python train.py --n_layer=11 --d_model=224 --n_experts=48 --experts_per_token=8 --d_expert=32 --d_shared_expert=64 --activation="geglu" --moe_layers=[1, 3, 5, 7, 9] --router_score="sigmoid" --normalize_top_k=true --routed_scale=2.5 --balance_loss=0.0031 --balance_bias=false --router_cosine_scale=20.0 --n_groups=4 --groups_per_token=3 --init_std_router=0.00916 --lr_router=0.000865 --vocab_size=20351 --norm="rmsnorm" --norm_eps=1e-05 --tie_embeddings=false --optimizer="adam_variant" --lr=0.00194 --beta1=0.9 --grad_clip=2.0 --batch_tokens=131072 --seq_len=256 --train_tokens=570300000 --steps=4352 --dataset="wikipedia_en"
Below are experts of layer 3 (counted from 0) of a mixture-of-experts language model. Rows are named router (the router's row for the expert), gate (a neuron's input weights, with its number), up (a neuron's input weights, with its number) and show model dimensions 0-223. Each number is 500 + 25 x the weight over its row's rms, rounded and kept within 0 to 999. Numbers have three digits each.
Before each expert's rows: a language model's description of what the expert responds to. This comes from a sample of Wikipedia text that the model never trained on.

# expert 18
Number and quantity words after determiners (two, one, other, some, well in "as well") and noun starts such as comp, station, cruiser.
router:494520477497532506485472493530536485501480515554473517498453530448535474512489490511483505479522498518458512470513488536470520483517501452460491520508478492470511503476493463518532523507507502500547533536522482508515481530529457510509526487448496555477470497490485506551539584476516513497468503507485527479480512446514506496546500518472505499515491519536494422541480500477510505485508499496502482461490479524508485505462519533528514466509507541505478436485522499474527532501526497488529488527461525487471489515460480495563520518538530481514523460483495490481518521491521482485521535496505492495514527499496516509499493456530491495524493480471515523526477491510550472532522
gate1:492573498494513458526461499508485558506500483522476504494513531502501504522491485475483482487534505519515481492501483509543527524513484498494530523554480534494519542508508471487521473499520491500553495520472543467524515506520494492508537528471470530500507499533515523481503471444546502559454509517491527484482517473488509475470482479482531483497511485506534524528545491515460539504523504575549502508478457530489506508480486516529507512533508560478461510489544493525536463476482488550469474500505512487519494514480462477509481531519477486542504493499497456476484546480475477484518574470494501506503485500460467490510491492466507506530509527466528504503485507470482479499498
up1:499488510465478488524513536501493480512516485499517471502478488492479474522518492505522484495489525581522495500481500523496441505508500474486489516505515498458496507492462503497479500518555527509550521490546482607492475515521472551532506474478521533521514471470469509519494506508508486488496569506488471484462507487483476499539511531495463483474508507511515501511525455497518491514488487398483466491515535508477501536505515487504500487479483486517498454490549509475498542506520490453542509466529480493474465484492505487458482508476506500487516516501475523485443487490481525547529506497557505502523489507513506472536519531486492522518501504505530500498466482459496543482496
gate2:534471495498524493503474535543510503488503481489505473484521488469467495523495513501489506479489506473501527487477500512516455531492494520487536488507453496516499509536532513519522512515506478495465562495509494460464495490510491550480512492536530491539508514486464480487496513458462466481507496486475526514471439521467473523516464472489465475525505535518493526481487465524471483468495508493582479441490483489474498509497495519497496527548473494521478546488484521534526523510530484532488520459471485492479490479531486474524492517506480540476524489501525464519496540511502518465489474566469513557496502491471492470552530452510540491480469515544495477476545466507523506538506
up2:492527465493489508506514510484493462461490524543510523480483488514510468475498501476511494499503505533532492540461519498494497498513528498519509521503482492508501507440497514502476487448523490489517503492493503504489475498501500464553527444484534513511457474435497475499501501531496543477547486610480517470513471493545487509514499533512528442475550488480505552512551474495484501507477500484470500462495492507519538451504498493473489482510493489506515458502535487541473486446531518508500584484469498511500515500461505502497457543482465483494498470491486523474493508495529518474508472504454509498520500492520487509471531485539468513524540498498479511500487528460486479480505
gate3:488456485578499524490538545488480499518485526456490493527480503478533512509542480508483519514473474506521492487475527524487532481524505477492484485505454515469558489495526500505489506513456495505494486557496486503489485498513461515506497506489518482451485461488509461566484481510492519499505500478476520548524543501518531508486514520474511572511492534482542514506483504441495487474501484531518599461493504502562493492503487486520486495504477513475484517511527548469501523520515420472519478535538526527466511516506531463500496496519517506508510466497459485516534530499516531508505506508528482485493482502512500498469518487504476525506542476477489516478515498464514491490473
up3:525507495491515494505508541522498486501518500474466498529458493513551479513498499514506505501483482558503557484484524518509494502494503472466476501492500543464530471482490531488460494509480543531513508497536490542509490488490487483502516519480563487497486471481519465571478486487497573489523554450583525586515489477495504510505543509504525520509504538520513498481481514514531515454478505488486520507444505510531526496504507499534491502488461493444477518514513514503468526472547492488521496566504513520480543536468524519495536519514513546477521457494496504509519493503544512512504504486488517450501513510542480503482474495509505507536527492500508503510516488491512516475501
gate4:515494503499549549508466476515495504503488481519498462480479471526490489501493514442507489512495526527433508508515514462506505452489471486492492473510497533512463512532516514511497538479515491532525500507610513538541490465514499441487498522434514489497509470521440522507488510486510472551501538503516506522480495464485490488486522501444496462447516469511501497511542445496478534462495475485511527533506536498494519508503487502488515520477487505454469495488528457515531493464503528493544512510504476503495489520488490476495498481501485505515486506460506522513501547490524532511512481465541556503479508489501484516474542488481471498526537511501509483474463528515516495469530
up4:508482493526548483487541533513480495503497458484490468487532501504529533476527503515505503470467493482520473601478530509503463505481482538512493520545497481530482470482506472543495492511500503479466515529486517509516485527493511459487501461473523535500507511461504501495473483511482505542543486523453575522502468523486444486525496489537516507505514491527454494510534488478468495468462508500476522542491510521500513492497522516500486495520468517464514496496515468513511475482540515532495512483542521459509481488487520503481505522506496505509500523491472485494495545487512487519541466505451484508506482451500514463496479485471568515492465553544510484486507512465437531535470
gate5:498511478517504599506511505517507501497495508494495518492521502516487501488515533545517525528549480483509491507509480503477509538515466504463485501456486518512493484417507457485520479452489530499538512498524602532504508518542495484516494448522500516526443510509486544480501489486462475452482479571490501513474511489495475510494511503488519484508511518556478448515525486460465523481487500516471534515567521531482506504507503494570509484487550534440523479509485491504493476472530504522508497502510520499487481507489493495493495523464506524530511489498502480488503511495501489478503503503503519540475480517476477481491505484493492521495467483481487507513500555546486503490525
up5:494507532450529501484481465539522524506504531537481493468516507495501474513446516521530508482508495474510520490546509516515502516489498466451513545485529501496492514517520456493522521505510527461507498486506511476506523521481449467545496476471546487503514562504520548505501527519509509480470506494509492541471492509515568463529491507506498519485502527513518463478524506495481507480492491533491495499532494515522505485511438498562500510499529503501525494466496462505522537493529486520512481502520602469461480524487472499487532506517501472542497501493529495477472478536471555469503507489518506524548509492539498518502509509523494473540466497490519547483462558537520474488508
gate6:529504466460509503509532496511484507497484510489499505487511478504487482500521525494493526471486504504518524474474486500464520485531507523483484511494471493487471513500508516494534509512488484529538495488516512608534523517479483486501496511444486480467464492490488501539513534477511483529555478491472513550469508469512495502417483492449497517523526503502515532505484536487524540479509506542509519490505637504521485496502526506562505475469541529483470485512500550490501470478490460504496489517512482522489502508503503517508503517493506511525498478482512460519503514480480512449477532464503494494541491534502476527486486492515494503524502498494494520454506529528503461497550
up6:462487471473527528476505515514535486473494507486500492532544486503500489515476496436494473535541501528531507517489604463508494499532484505514529517517502496484526450523523527513544539476497485508516506489528495518465507498487492528514520531442513486489502467451508502521502491410523522492510520436508486524561510468521491490513477523485524498482496489500506484490459506490532499481539510517508508511533449490561504528492507496514522510472512519482519499507528517497515492499500540475489494480496477583510461508529503503513496451474511515490485473534518538514539501498490499488493485479501507528455501519516500455448490460494518475491495473485513518509485449489505507496491
gate7:495537490486506495529582529482486478474491539498467535514487471528488517487466496489535519474523486470488479509522508515516510494492483477460557518491494494510521488521506519503498488488528457494534505482511544494599489475473480423479494516475524498492484525547504543497479480529500512495430477513522525521535523484518473524478494556509493489494481503544496513509518509522508514509481486489515487494561548570515516475498480495552520481503477506485494508513515490529508464501523498520472487501481501515530512526513475472524537517466487493469515509538478559497506505536506532492485478536488515508496585500495506479484493501512503514504481440506498506479480509498516499489502
up7:472480493503465515483529500491476461494498519500479519502476482495484496461540490490491465504504490476477467509477508584465533537499500462451490502506475532515551508480491491469492512466529493497503486495514558540514528509479495433487474500545439483510491528528501489460473522461456483484495497529522498532525580503513515508483547487503499488487515495504490516504485492507494511495504498498516503548517567489559523528499518494474491486482463525504533497489491511461531471523504484518499452501494488519577524487531526482497517506488497452531451497503492505528517572517486476502490495462472490485483529500490507473524451475496493506486467498522507466487512481474504484495485
gate8:532488507501515488540492577490526487535490478493472483498500485505501494491488498479514476475486463541503486491489500514477488424538541507452481534507496520490512528470481475522510527527521491484495485485533527508480560500525503481530535531515483508448450491482481541477463521463544489493500491518518482502464557501490498469475520493494549513514481511521484517518525472549529536516484470469516529501513490482545504502508544498508519519485559500506472488503515453554539477501509549522498485509496529487523490498490506460465493513492514477524513480504526514526477465496479503471462490463531493544498516547532478480520501488532498512507492489489495539442488509563488483478508
up8:540518506481539496481494503490512520478507529539496508493484523535525504512494534487490532502525509498461513499491503535634534495485510516510480538491516483486502495499533496484461502502530511528483519480515480536449493518533465495495477483471551513546540509495528482521484502513509509492478455501486534568500498579496463469494486463485472478502494528517473500474459528516470514448509474528510508505493543481538483517515508493514520499503511510502511516499508476525504515497556519533509492521495455495536600502517508476493493509510517479464510476484472500512497478543509473499516514491470534506490503494462490515503480501499480529503475471484501521522487490476494520457497
gate9:487503476492518482581511509574477533507528475535489498504516500500526487482515489501497505510517566507524505501456457473487501477480483496467520522489487485512477504525547503525526488498510459494519530498489486471483483576539496467503495500459517550491488528513489521495485459510513480503521515516502516464511546488500485443476497510498525427483474524533446455498552494520482495503482507523499487496532513517522574491493510503497512511478494483488476518507501497501467497469510529474506545500493569456508515523493520510483492497446525481513493512494523528464499524486498499501530499487533502513484503522565487481541505430542482506483480506495492538496520513494505479494527
up9:506514514531480537516508497462525511485492506471521478502455507481472523522472473493500487463465507479496496516506525501496556476506542550512483490523515506513518524526471477496478555480524495470458486479551519544522512504454467487489478526463483473568534505547514480541487538480463525524518470475509502542475535478561493503509524489496515483456530493501524523482463479526485526467465492504527525530477519514492528505490439507486526520516491501497496489507525506511513478515493484506512472519528458531508509557519482489502495516517478556484481498497504474466540489479512508508473538511496490505503520491504515497498502594442496497510528514491462494487475493501490542474459

# expert 26
Prepositions like in, on, of, during, within, plus sentence-initial In, However, Currently, line breaks and opening quotes after headings.
router:503502508520476488513542473540488494468499505513534577505472510463516492545510475484488478476511508527475526532492525518506501522531515482533515517491481498494512502527486510483513496530474476495507552548546532514536484492518464548462456498457496497512535509514516491529484495529548502470495503497462555521474524460515496483550503513482505521496470486529527523509488527482507509514494498500518488495517477557486484503462536502510540522487493497495507511545518512456557508464509498449536426504479492529474471485511488502558533492480487547481539495526528497525512533482513488505499543496517499462490505539502517497477469487489493515498487540500521491543496477485556535463485
gate0:584476501489508516519505509512493544497531495503522504504510502516552515553492485495488555512494498464512493521477531466490474504480443557497521462472515454510468514518521516496518482536522502585495492535478483543466468501503508503500522443474521490464504548527516503502500423522501497548530455506468499495486478506478496532514534513523463488517514498492479487470463511489461508485492549553438527466518522502471486510489509503514513519472534499456522516504479516491478503498504475539508518502511490486499485473436505503482506495524491525495493486505516511489481488520495509507579490482515490506500480500497540494500499477496484512507511487486504542519523500486480494533446
up0:502484518506472551505496492495501500517513523460502505484454518494515530495500531524502498485500562464489492504508498493519511510451503473480484468444519471502547519510485461531500464534460484500523511513437449530498477519522493510473438446547526517544505556516496513454514500539511484434559483543457475464499476560486490532504542489511473497514505472509492460460506490494494504490496520473511482505469479498494463493515486519521472511492520484480495485544431511492441493488472489563509513466506506469487494522507518495507462502498489500461532494508492479510498459530487492549501510522493488503514490512490541512492510497487517513510481538499491502510502510507479530467509
gate1:534592514495499503504501468479509555490503512489487525497479487536535520519542514488471511507495523479501499497517501520514474527505447506490503470467512500491520508515486527520500479540468489475577512495507491479511499484531512493507544503513501509477514561519515487512509498512504505500468490485522512529492460518523505524525549529489481501557452505512515528535476537498512528491504500571525523478496483519481498523488521497528513531449530509484500542518507525476544484511526489501481494467484480509490510497494554485511455511534465469493513505474517481471495514504477521454478593525518469506530512518453514521499473553476537513511531509503508484514562487494502496517469
up1:537525465495496517521470459494509506523467536471530534505495487447491481494527496495462495511531551592530523487496491504500504499506471519513545522484475487482495481458476557490482494467516514516436506542511478516527522492500510487487528485475482494496488495501492491538517486505519510517509573543509529516496491522534517482516525500498523538489494488474489516568478504499488480505455511500518493544527494518490513506512537515523530489500479517526504475501548483505489534508477502480561512528495501452465477499549538490484519512522459510534470538513526486506507515451511491514508483469483511500487544498490495484504513516520476482459501540577516494525529493527453479495514
gate2:501524618505478490470483500500504486520491491497499483497502521490498499497496481500516511484504509486475486495501548495502483506490474506487486483516490512512512507533509429503488505512510477474525567491499523516494479511524444514490489545462519511498449501542516497449482485482507489505482493463482493491498532473507498519551554517491509520482492443539506470523505490485495512468511519510597520477544512504511534499501498504550494501479514485460514508539497525519503440491507537476506473498494482486511488503506463490526502512491489502510483485487451441476467498492478530484496491594528498481526487509489500509489458490527479556483530504501528541514497516505518481465503
up2:512489492500477506501503517471493498472481529534544505515525502506501509510497484479504487516486490537625483495500490485500494485502501541513560510504514494512512500458509494499508507509486489503543478493527454510538528488487465491490492532489436490539454481527529506493504467443476486481500511595533509525451516494502515517501519491511492479534492511510506531502473525485529494476475511487435487502498499511490511474487459501458494502479513520486473512505506456465499496500493462548520568515484484488461492475508503487502469498465498509511499511516518481479507463483480494523520523498538507520498485541536516477523512481480481483556546505535494543511462479500446470505495
gate3:479472489594471479481492521497470517516515468483531525490509469469524512517503480516500536490502521502515502480532485484515482485499513510464498488534497539517482537500513528447534508513499506497525510545492538495480515490524497472496502517536499498444523510479523486483506486463527535457505535511473509503508445497495508544499520478499509546506492503530519490484482501490519488488516515462526628506462479522477470540482534500472500510491493468487490548506495511492585441499481498478488497529530500529498513460509503549503501502467500476523512493530492516526513511524517487503505499491550480516492461531519483513478484491516502491491471530534502530537511491536515526503471
up3:514524497521481496491510520540464546507512473481537503490524478450493511530502471491506517510519531465487564484495485469530492500475551499496521498496488479516499526516525534484533473502493525496485504497479540493484482488506529486491467496490499490493537511471485482497478482487522527462490518496559498538514455499477485562517533472498537528458506530547478450512475456523475476493498487485511517484502489513489472530481525499495494514515500464500473516469474489516540458487481517510484480615541512518489512486537482528513519489510512473532508487550484522521536509498492489484501495509473486522475472526513493502478486434507507501498484538557494536563522483544495532510491
gate4:514473517463543482517521507508460462526482475489521506517496496467506499492511507470492494507487509513440524507463525510510502519514486532524485514530517475497466506481494500513507512455506500512507531504571498514464489489490489489480508563496466509528504470505493506467494474467504468528523498526509505494501529563463491470523500484490487486527472494489465499503464534493540469504487486492505481579446489501533534535482528508474494503518500482557458511484489516510556533493502525503505506481496468484524503511491531492546506522499535482487491473518471529507557539502472526505502535464545562478509496459505549522465492428513477520503491564523541507487522523501496493500497
up4:499532510483502490462512470517501559516511506528505491530508453527477467467482490498545536501505461500516498579510498467497486536524480527494498545498504535500495505481481485522484495550528496543541502511507508484534527486501547479515516498497503502463476486510466501515515540501460516515463503479489575504534505543474486482474529521504535543516530539517523528530524487553514488520511495493506492520521554486484502502486485496532528504532504480470561507488541515520461497492507502516484509512624486521494481489508500533491468508517500561514493517494522495461493468497507510511516491519500510512491509520523495491490521506446497484536496481524509532514490500520501531534512
gate5:486520504522503597470505494519501499520502489516512520484493460490487540505505499508537517488503477494494498513483517480530502490490485524477520511493513477501497515524484484460515530515508519472525491451549590547476489474521456499522480508520493507554448499527492523464488513494506511472507484521533491477482566468519472456525512512505492521474541447524496498468482484490512526499496493490534519514627513508485513494506529486534490526487486482500505528516516483511508499514502503502514499525520517493496490514532484512545507475495453536476479518523493491471491499489461522476492518519525494591473497504493486504518522478496491529523481489535498518518452485480514504494507
up5:498528507459466475482535485507463496475489542535571513484536529484492473507486485548554469482478521510462499526608521492497469502474474534496505477473496443513440509491507505478530468524494485493460512473485498531503497495495483526493520531514447496501524484483474511512494480487487495489541453487511515562546499542469534474498443506512513539533462486477475504522510499516494506539482474475469512519486513511506484511505455494483522508500486486501500507510478475523512496498500470500495519504532603489500462507477530533519488504480497473484489477529518478491504502497497504505529520547513484503519456512492492509483499492523494498509483514480498519505510500513552531492486
gate6:536537501454452504569494464476492516481490536508517530505515511506511469474511535497520516527491482485439512476536510490508500510554490490535471506517503501472497514503498503495433515487484488492533504533507527635494484496524530505508470500504522501510521550491511471504499480506490480501524522490536509516486498551502501477491525506465512507512508476499479499533489527550565505485461480507496518491547582531502483521504481502486504512510488505488476526474488481492504485497484495515511491523487507473498499507501525497502546511505506506498484534458529506500526540501533479506503510507501505478573478534510456499490501463497482509482507486545461501517530440524505492503503
up6:523478477454465497505501491477507483487482529497496537525480485499505502480515520502493491523489514485460534480495557501455505550541498461529478498478498484462511507543487520502472506479499479522561510502488491504492459508500563469481442443452491498517512556500529489511509505556457484494531552514543532520520495554487532494484506547476528527517528482490490495544481545525587505480491483498485513518492513508535495528505518514511501487530495519494470522506501536467491494481493538503521460504474490532480506511520538496521485520519536505516504519458512506537516534514539481512496520483486508469497510533516472491479500492514517511489480525529463497531538429490499511512490
gate7:486512482527520492477609498481475471545526516454481518508502511511486502527499460492514536482504505548480483534462502533526496511524533523492499499500511501499497495490462496488501480496461461466492499526524478511585509503491507519477525490487510489505508501518518471490510511524494507509520496468528523501489512490523512509455477492486495496537497481480506516539533490492479502544470497486481547499494562581475492503488510488510497489552485555486527512488520506498542478508460491522487509499552484472528485485541520484507482515435454491552452492498472558536526516508502516465507493464485516479478544515500485533479521491522529502542485530525497486506502506487488489529519
up7:480530545502496519498511512523499460509489538452525495487490488522511481540487494509544508499532569533529485504543514596475493487536461502495472490507495527508504486466511508501525511530452514489498501509535487542511498490494484507505545489489462496491492509489513448500494535473492526499500488488515503455479614499514506507487490484479498520519488518522496519506505467497492536546494495512522526471499476524499480455497488508530537498498501533483497487515466519541482490491484507520547500505483434478554491526517488471472455534507455512519514494510485541536472535528514523478528499511533514504502479513519527448510512508505488542548495491475516483489507518508485539497485
gate8:486509471526474508487490622509510510519525515504491511516482500505478480537517536472469489481538497512512523480506526483488525511490523525500467500490482498543495487481511498475532458485467531505515509509549519462539591499488498485503500504425501505476484540474512537514520499498512484522505498483488492548478485509485506489509484523488510487498504514481490484537507504480519494486467492480478508503514515510575499540493510508521522500504521515500471506537512463514534518520516474543534507469517505519527511559502500498501480505498523508509496501475499508481476519505532484537537519543523511445464473582509449455521480487503451508505514490481488483474490495502449504525477
up8:490508491534458520499491512550491515525507496519518486525472479534480490508510531504505495479506511518531519470528512492561518507475477547493476505464465461555449498513477504477531478479487499504509520493549511494529480506488507524514518463477489487529483532518503507507514492501551495491501482497474475557496505541511501470495492546517513494498494499468559507519505514458502533517480464451459518544563528496494525550495523484517490513481528519479470556530512472499527500502522480533516519469504505486547590542498513499524456526503505523518507507495500495482489509506521517514499534532518490493484480484511430492533473515516517467512549484480477491463491530505487485537459

# expert 16
Words like only in not only, and capitalized openers or proper-name parts such as However, In, States, League, Kingdom.
router:547488491492478516506501482529500513519497514539512515498448484493494504492497535514512470520480535481492523560474480519483488532558525496505507530455475492495530510511527557506512486521496492571559542528528482531523485530530467470457462490462457539507495490500514466489537506497474482443479537537496494502463549470548490502521493546494478557471503475504481495553506499482537544463508517470491470520516468549508467498475516532518546530477500513508481517535481495489509497493524525469497499488484509509490491504508520487551507527502527520476525490506516507529525493479493497499492476536528509516486486527514512455500485476500468523527483548488492481474533507506520540490508
gate0:597474473521476513550523499485499508493505523488485520525470469532481539544514457472551510510528509525521530498489517521486501510494554521521511484521511519499512473516498544475520514516498499567497497529522512487476498511525493498516490496505489516509513480515491466495506488498504504464531527505502505485547501571535483452514496464472483506513546501478464520481525537473506474436479575483507509487480492499515513496508547493512482529506527488492461511493490515483518532491484489494481535479503495502495546493477491495488448499500496504480489492458475503496533512479536492519598513551522500493503510513524514520467497525459515479541466503481484477466510529524526488501488
up0:491530473493561504519514493493487469445499498540504548486528536510514499481499468544529523499526544529491507531524493507474503515519507487467493479515510466451506480539517517505525548523497544496491504481471488492507548495512513465496471511479484500526474510565458509505506500514490510522594526568547490496517475486527475474479526526502509431512477457502496471497496503521508473488477509494509479506448481494483550510506518502529454492489502484524506469513493494493470519496505486569489513499501497472509497473546481510533524489490546518484517443489503478518497489526505503505475534488527541463488501527457535494544487509528473509481510489506488527483501498477503528483534
gate1:480572552479507490466463528496500534478501516540490525519510511483514528489498521505535492493480557516496494545527506484513462500476506512514531507501500517525528495528549483499484502488488513495543524492523544492471496492491546515527468518549492502544522497476473467474514502525538515502491519523502509488536507478559511479545509528497477509454503451503552500525467520528506479478511477504502497490493502515489487498497539495482469504492501477505521520494530508503511499498530541521451496525495508484440529462511521480529482497532469581485526522498522528503502521477463552485510622513508495480516488458516496486483505474490495472512520506496487504517520510497505509531495
up1:493480467534487443500475475511503468516511494544545511485474481516484473505508452456465492518506543583459513444506510491503495541489495478492476531478467518474518518475478479492517510534468510457469504514502509478480474523525482464457450492506526494517496492543487500507505520517533515478458592510473497508484472485550517464565529496462481518448487470493510499520510529496496526501489485488517486459459485504487489483502511483546462514467494500497474476523513485495521521507494494479572487483508502448506525494517475503537521500485528500545530505494486501470504521492524483514480506467527492513494546477484503504499514486509522511510490484507494469517491512542549477498499
gate2:493524620496477487528496476514500476500490511518475513465457476520483508517508524489543516470504509526495488520465500508494529502501471513474477476487501491551492547465491496507472477487497495495499566488477530535513529502476493477516481510484503515516492523502499475480496461476490508436486488510530500478505473540505510535532468522474498480499451482467512477488498508525525525528499468477565527483531526504594508507493515507503523517492473511505483507527531523510519475509500522515471461488532506516456484519511501476491498519492528518493493523556490525490529487468498512487521529563455503535516501486511533477491509526478453508512531509510551485513539485524506500538467
up2:504502492503503502496483478514519509527531516498529545503480476463532506516479495506535509500466519519547526502430501523485566518480484505468529468498531464530538439504531493505457496480517488479559495517470485516490503490496471496526526503470530525501507493551556529496504513477514526463478504571537498479467449542481518496520481527491497461493468496507485516537473516494531468512484503512513510488498520512564483489492493503471498515547463503491473511516519563487532486530517526502501538481540529511481521527529518500481502493523459491476492527523485511464519494522526502456520489532447484510470533460516510477516490510506495498507522488535495452523508452509488523521478
gate3:485494489601487504512467509499492531486479519517494506484450511524507522503524544533503536470468496464517490516538507502479494529529476483538531522508518542491504516494557458506502456495514502463487509581472493520483489492504500494482482544518505503487496473532503456470505502530521542470512507486501520494496530467506502497488511507506462505515491494550519506517462504479499522476496504509513593550483517524493494534503491485515504510530510543473521541495473506522497512514440477532487451515548474536540541514507476531499493513488472528484477542521517543505494507505544502519495471499571481518481468498485494529468520527495509521497500498529495501522488495504512477517494
up3:521496504486492496500502503529491477450498487494522518500523507480505494557508502485511485469584508512484570502515517515528487520509491495537517535503495526486506457489505519464501556493470551480527515468536538515499496510529506495459521516445538496508454473475468524522511508505486502505485543504613521495482499496491488483475523520492513525496501508515528528540504492476534515496469485472474483488518494499501500463494477492481487462483498473484491507504523458470527564497513476514535502591498501502492476537489473487468454508484487489471512460486505496512527471498497437527481533464531525499470525484517516479477506520483516514514517466491513526503496514481490503514522
gate4:532477478521564509492502481487491506537506483519531489515502502537484514529480502477480481533553472519491504530494499526479479526492502493470522495526517517508521493525508549484482520501510532543525512501572520488514504469522514444491522523504494517520514427508511488512538487483499497466473523512531524555514513512520472478572471543483512511519518504516506473534498482479489495477517526465504484618487512499534546495492513483518507525492475478506494502490512501495522529486534539464485511478497492505456569510498506503510496502482492526504478492492493530456507522520481498513494513468474590488494531494504513468487542521489512504516492498472516500521461470496511519476496
up4:515556568481525488485495522511534480484519496526476510476480515542576495500485477534444508470494512507508489578495487467504523498473501481467483467493503498517526510491497487490515522481513448464504511483522500519495475507489511449481491502483487470487502479493475520528498494491506488502470481470528570459475483481489491551469518515489518494482470514512463545485520477485485493500496497509512507489578473516485553450491483517488533432522506529524515472501529500542517470492534513509498529491541544501480458510531480532475521523477503490501547510504490529499514535462516514453501506510508565495528502522459491501520490529505491525505493511474487496482484461504492507523513
gate5:506474491498514530481511499489486520525519467463505499461476479492511500484496529483519522510505462489508500472507491494529452495500518519500506477491488447495519452553541543473464512506474503449474510520515533492499520491507497532479502534540520455492496533479491510499534526469479515505488521479543485501483496497501486529497470474514488533563480487509510486528483510434453461490518498524513476514592517527414457552476470515514484507466477487501479503492497527481518478517539481455486493501536492519473512488521484499520504499495500498512533492485522488509513490546534475496466494513493495623484525488507519523527510496494507498490511477482514479503527496506498472494495
up5:487514493527521522498511489480480518525490489538509471536492514490510512493502537515493527511519474464517517524586496503504493467516461513496512498475483505513526525477506534459481509510510509472442486489515505505494467516471506524512482544464438516499479497503492515540497522484535517471501543473478465568515529468501505489522465516516519534481487490502520517527522543470499499461495518540517483457479513507466496559502503491490495506510470484520492511510477491453487496526499499504497526444534562497472540504508482493494557490479495473524507556498536481522537515514558510521509525471509486499469509503503508482532487448506536492565508488499492513422486492487489537476519
gate6:502512447495517510572488469534518482525496516517543515499508509540536479483505525516501482534522505496478512489456516504509511491520522506495510509489524519474479495474515524516507472505517482453527513488540501618513492519511493497493533538493483478522512517472484541538512515497506466503493484491518522485517527432505529474529486518455457462514512536505506514551472511510507527484509491490491504447517561522467503515497550509465537491495502553500471468476500478486548527502487525510478503509544495515505459530526489506499499513481497499494511533466547482535486489482496503507518526517447471494559517544541507478496478507491499516524500490515554494515493518481500528512499
up6:525493484453484529452501507541508509528492505485485506495452467473494480520506517492535504519487521508489524505502591496465516485463492520510455479467448494505500491496515496501457503519452495501526470488496446517456454508496540543479499504500503503526508545504500467509516478518474499490499489515495483482597489482507498506518478485504516477489491464484475478443464519483475520478491516520493502505514506500531494560515504486526477524502504494512513529515488524499505490493501428485508500499518531576494546496528508480518509505473510524457446456477516461519509548454533455512509509512514476468491503514516517493502467499520528495481494510519477502486540488510516467548507
gate7:504521480475513512509591526449493484538489495517464485499530474528507544507530494454482503516507458555483500491501503532485499473526496515522465535530467528513505550464460527489514521512472500504472511469480469482592509497519520493529526499536470494500488528464517545537505497456523501518467461474489525483513479485494489478467498473494494493488506483491536489493486500507514487528498497531525491511460526556524498483499500481496516454415481487498451522516499488517489544501484504500503501477483479501519496476515502467496491536494507471537548495476472499538463503478481500518521482488466494471496572505485512495537493523463484487518500516496519482525503490501511550509498
up7:508462507492510523507490526475561500511503492498520501529509514514491498530522511504488478499523480473545472507530519566495514514499505520513472490567473520480495439432495487520507526504499546487525511516479499499493493541503480508501492463532528510478451519523504529484486546446492498525525474536487502493462606470501501503453538489490483482543484498472495501497542480510514527480502523468527490499488456501485481492498514517501465461470515526490491469515501474502503511512529515515496544525521490483552523498533489489509465506528491483541518454487510493510471508515469487508505491508495524476543516489557507538510513535527448477525519483484482502480459527490506467490544
gate8:490504496476472525533491551451503477555495509517506477485526523512522513501529532489533485528474498518444507499500519515529502496523490506486465482528513504495546486473501510493452478470530491521504509489505500544521621504502466503509466538530519519503520494495515462510502486455508520508490475518466497529502512492501505472470495510487510483503501457505509494532464498462504469507514511472515485485472535505602489553486500513482510475497522487471457496530505493471498497496504482481468479500503486501498515518495528490518498511490479504511495521508498486486540502527507492498514516534472488526438487588504506487526493483444472521527474516529520462540484469461470528509503
up8:482453509427424489532471464473521499516474481525469504482530518514519483502521546484532506489475498503480506508456515496572490517491525514450482469488489479504488532505466535489463474523478465492484531497510483485538503538499494502495428534488527507496543518501511471527487458493504544491461476495503502509495458518516481515526497516482517473480512445476540493474471535478510499521518494473524496498500522492526512546501530499515514503485498478483470563523508546456520476504506508482475475485508525479472579500470499533527511523502496534498499489519476508487573504498502508484488502493489493512453490519530478469495465479459527487485493497510521465516520493478506508522500